From a checkpoint of a small mixture-of-experts model trained on Wikipedia.
Size: 15 layers, width 192, vocabulary 6241, 45.7M parameters.
Below are experts of layer 10 (counted from 0) of a mixture-of-experts language model. Rows are named router (the router's row for the expert), gate (a neuron's input weights, with its number), up (a neuron's input weights, with its number) and show model dimensions 64-95. Each number is 128 + 24 x the weight over its row's rms, rounded and kept within 0 to 255. Numbers have three digits each.
Before each expert's rows: a language model's description of what the expert responds to. This comes from a sample of Wikipedia text that the model never trained on.

# expert 2
Latinate prefix openers
router:142138090147154115157165088103118110117131114174105143139196131164127122080149095098141150079133
gate0:081134128139141140143113172080157117152177130124132133131153155154130115140160140125093135152076
up0:109148111110112153153110151080180153121160154142119158159155125145131117151160127121089155141131
gate1:144148119124127110114138112114151101153152110164126126101141106115124120119138142118151122089105
up1:081125181115142154119132139133113115152117154146070087151131136135132126154093180152115156147103
gate2:111103146119123143145135160145115101146125164175128182144149096112120134080198104101130130089156
up2:142149103107090133135139102124134171118118118132151148098095149125125144131151156172151152158132
gate3:117104099127123135134115139157144154160130110128116135158174121132108171111145147137175119110083
up3:125150155125160124152122103111103138151123132165142134128142140124139124156070121109097158134141
gate4:111091105129108118146113142113123097167129186120084145141136107145148102109146130133097128140135
up4:124103103167119102123155135131076115134118167139109144128143110095090136124106121148140136116133
gate5:160176124134104110140129096160122119146115084144105164142162116142135124127129091112122139114159
up5:093091145125106108115108167133137118095138105146121176147187115109158109115131087088138135172136
gate6:107114119113145100120121111112119125164124106165125142150148151184123107149207140110136141117148
up6:150092123097155126129114098087148145125142160153186078143123121153099125097109113093101128099143
gate7:165115129179162161123167128126132167125124148130121116081161127180135079131154108093178132095140
up7:151116094192157132125144102131121178162134151184120137122145114165146073129145130100153142080120
gate8:150121109142126130127096102139105114123088143181148160113146111142133090150156091116126095130093
up8:118121154113152136148153125097148113099163121099111130118110103125127121164063122090146163130126
gate9:152142191174138136104137082132114088171090143156107136128184133134119110128144090105131123122113
up9:125171129101101128103127120163113125171089105126126187133160125150132137106121154156124146099125
gate10:123129155153116162128114127079124139148132157172169145126195098185156124138116106130167129114133
up10:137096134127117142174121138148111132152125096134079144159103128066117157117147126114109121095169
gate11:169155098146124082128076132099152132172123151121141145141153131128105125154158130121113157145086
up11:115111125107150177112175108142097126113168148137151099112100127134115139113112117145160100113153
gate12:131129124118100103141126148134125132142141151107120073119150160115065102136124119098131124100089
up12:122119132136169095097126156163163162135107149113117122167152117101111095072127129127176169131150

# expert 37
Acronyms and award names
router:136132109106121109131098125096137120120110131120144162157153120120098152142128146129094102110106
gate0:128141115109116070149083163101182112104142121107150108099130125137106170131133089133100099131146
up0:148113093117138104125123129113135147155128108104117165153159112142163151123108121120128148156121
gate1:139140113139131146122105172153182119129144125134128091138141073090142127143123093142119075075097
up1:148149101160111142113147108104092112173132110130136156092159103158131090131098153111155130108129
gate2:151115131143134120128138130165116113124132129137139142123075127147131135118158126169150149157137
up2:152113154135120148122143140141092115142118110121152178141083109122151140130137127147151107151133
gate3:108093128110114115142151136106133167130103121136132138154140109127101104122102142139100138139171
up3:132086133116119153160101128075130126127090124126149141121123094093104104128110116125096131146168
gate4:178139142126144145145113113114147104129167097117130155136101129133067095120127132166123109160135
up4:116114140144086151170144147071122148111100079166137119130076126127167157121131150160143141125118
gate5:128084125102120113141107100082153124140148129159148167116137136163091091165137156102127145154121
up5:131110109117121126130176113132125095135143148139100146140132122109175147121043106121163123118101
gate6:175112163110151095113075080163177163166143160168131137144130120130097113142098139134112123101107
up6:095139072107081121139167133108111111099137116080092138125140125084183136124144138160130160137123
gate7:105145114114127153139118115165123128146112074129132119138160127130119096115129125139145089090104
up7:093146167133092137114158117140107141139046093110169116110143162140146121127145082138129121092106
gate8:115189141143166134124146127144103133153158115169122156153127120118110122135135146142141095122113
up8:134067122118104135101129117101152144110089139103099095128125122144121138122126134090136139137128
gate9:149103052140136091129164128158161148129108166110116160107134120159112129168140125116101094128107
up9:143122141132099113126109136127120111116118177161156174107147127150154059151166128104121115111095
gate10:103167100108136111142123070155155120126152140147129155124107117157095119079149112150117117119085
up10:138153152086148178154158097126136102150144102091107145146155153140170105129122170147142166132179
gate11:129130091098100141084169127158166115185165154150114130096137109164125116127116102162148172130131
up11:159168146124142143118092135137134136170106116125145152150108146111172138117119136119124154097148
gate12:095104097112134116124142130159137092136140116149120121151124098126119098159078125120097109166113
up12:089119145101154121135126137122174109132155129123128117178118124119102093084153147126133097164115

# expert 53
Adjective and noun stems
router:118098157109168126119161107115116110106109128134106100139141115091117141147141128091123155096137
gate0:156160131143114154138130098097116142117177114128099088093140119162097133141176105137095094118131
up0:143133114150144089126117156171159095123075112152124131153066152140141102115154145090115134149095
gate1:111111168101098116144133105133126119127116126162130141160166134116073124117113086123099144121120
up1:132146131147121155129117138153173124101158124149155142148151110097094109152094121063111103125128
gate2:171122115114158117135111100111155121138076154183161105075121135105146116135105145128131105115115
up2:140122093121148138124148133119180055135087126123175133129140159124118119162108137109165143109157
gate3:155137129103129117101120107108152139163127166115119139118102141108103139140110117149132114107153
up3:127159138114116103096143136125113129130129137096102143137138145118082129133124108140114154105114
gate4:107121172144143168154137162097122118158140114162111109121106107123110110129115114135087116082134
up4:134096170111104133114166171128075108148157133150106087108108146129081169141097123109129129138195
gate5:111077160149136090155150143111149103115132137114070107129176095079127136135116152165137132158113
up5:143143114128091163141081118133153159122116103172170134117114105122120118102114104112134136143103
gate6:125098144107125179134140109127158107156123175122121112148132125118112124140133132135149153093123
up6:129171097124153115135115141117079132139154122126135126103139128154152147123118119129093127171113
gate7:099127095117107116151160123144115112157146095159056097117066136130097136060147123117100122154143
up7:082110153158134160165088134072120141115112145125150133150169135148159104144109153121090107108175
gate8:108132130129118115146126146174157135122116161144114177100136083127161157141168166138117118136147
up8:117193083134114141135158088108105132158136114142123119150141164134102132150132113121130117128091
gate9:146142121138112132107079105053148148172092196128095137123157145097139098144147129102101134109141
up9:122168136105171165136130144142097169134144090150125133162116134150134172141137127112113124136144
gate10:128098169135103151153115135102084111152079125151141146130149140154137099115177122149087120101125
up10:165150128098110094098154124104155108174176102085136155147094143139080133113107154084121122162101
gate11:119090156155167137097087136096159105136095158140151117112142089101099116136144127085107153155145
up11:128126121107093139143184092141117156150169106148138111125112128138154108092122141146145108111120
gate12:132125175099112142128158089128136118149139124128116110142170121116130159137120089140152116121131
up12:116128118088121144126132123150150138142114114152115089153143129121136138118139108106162090148123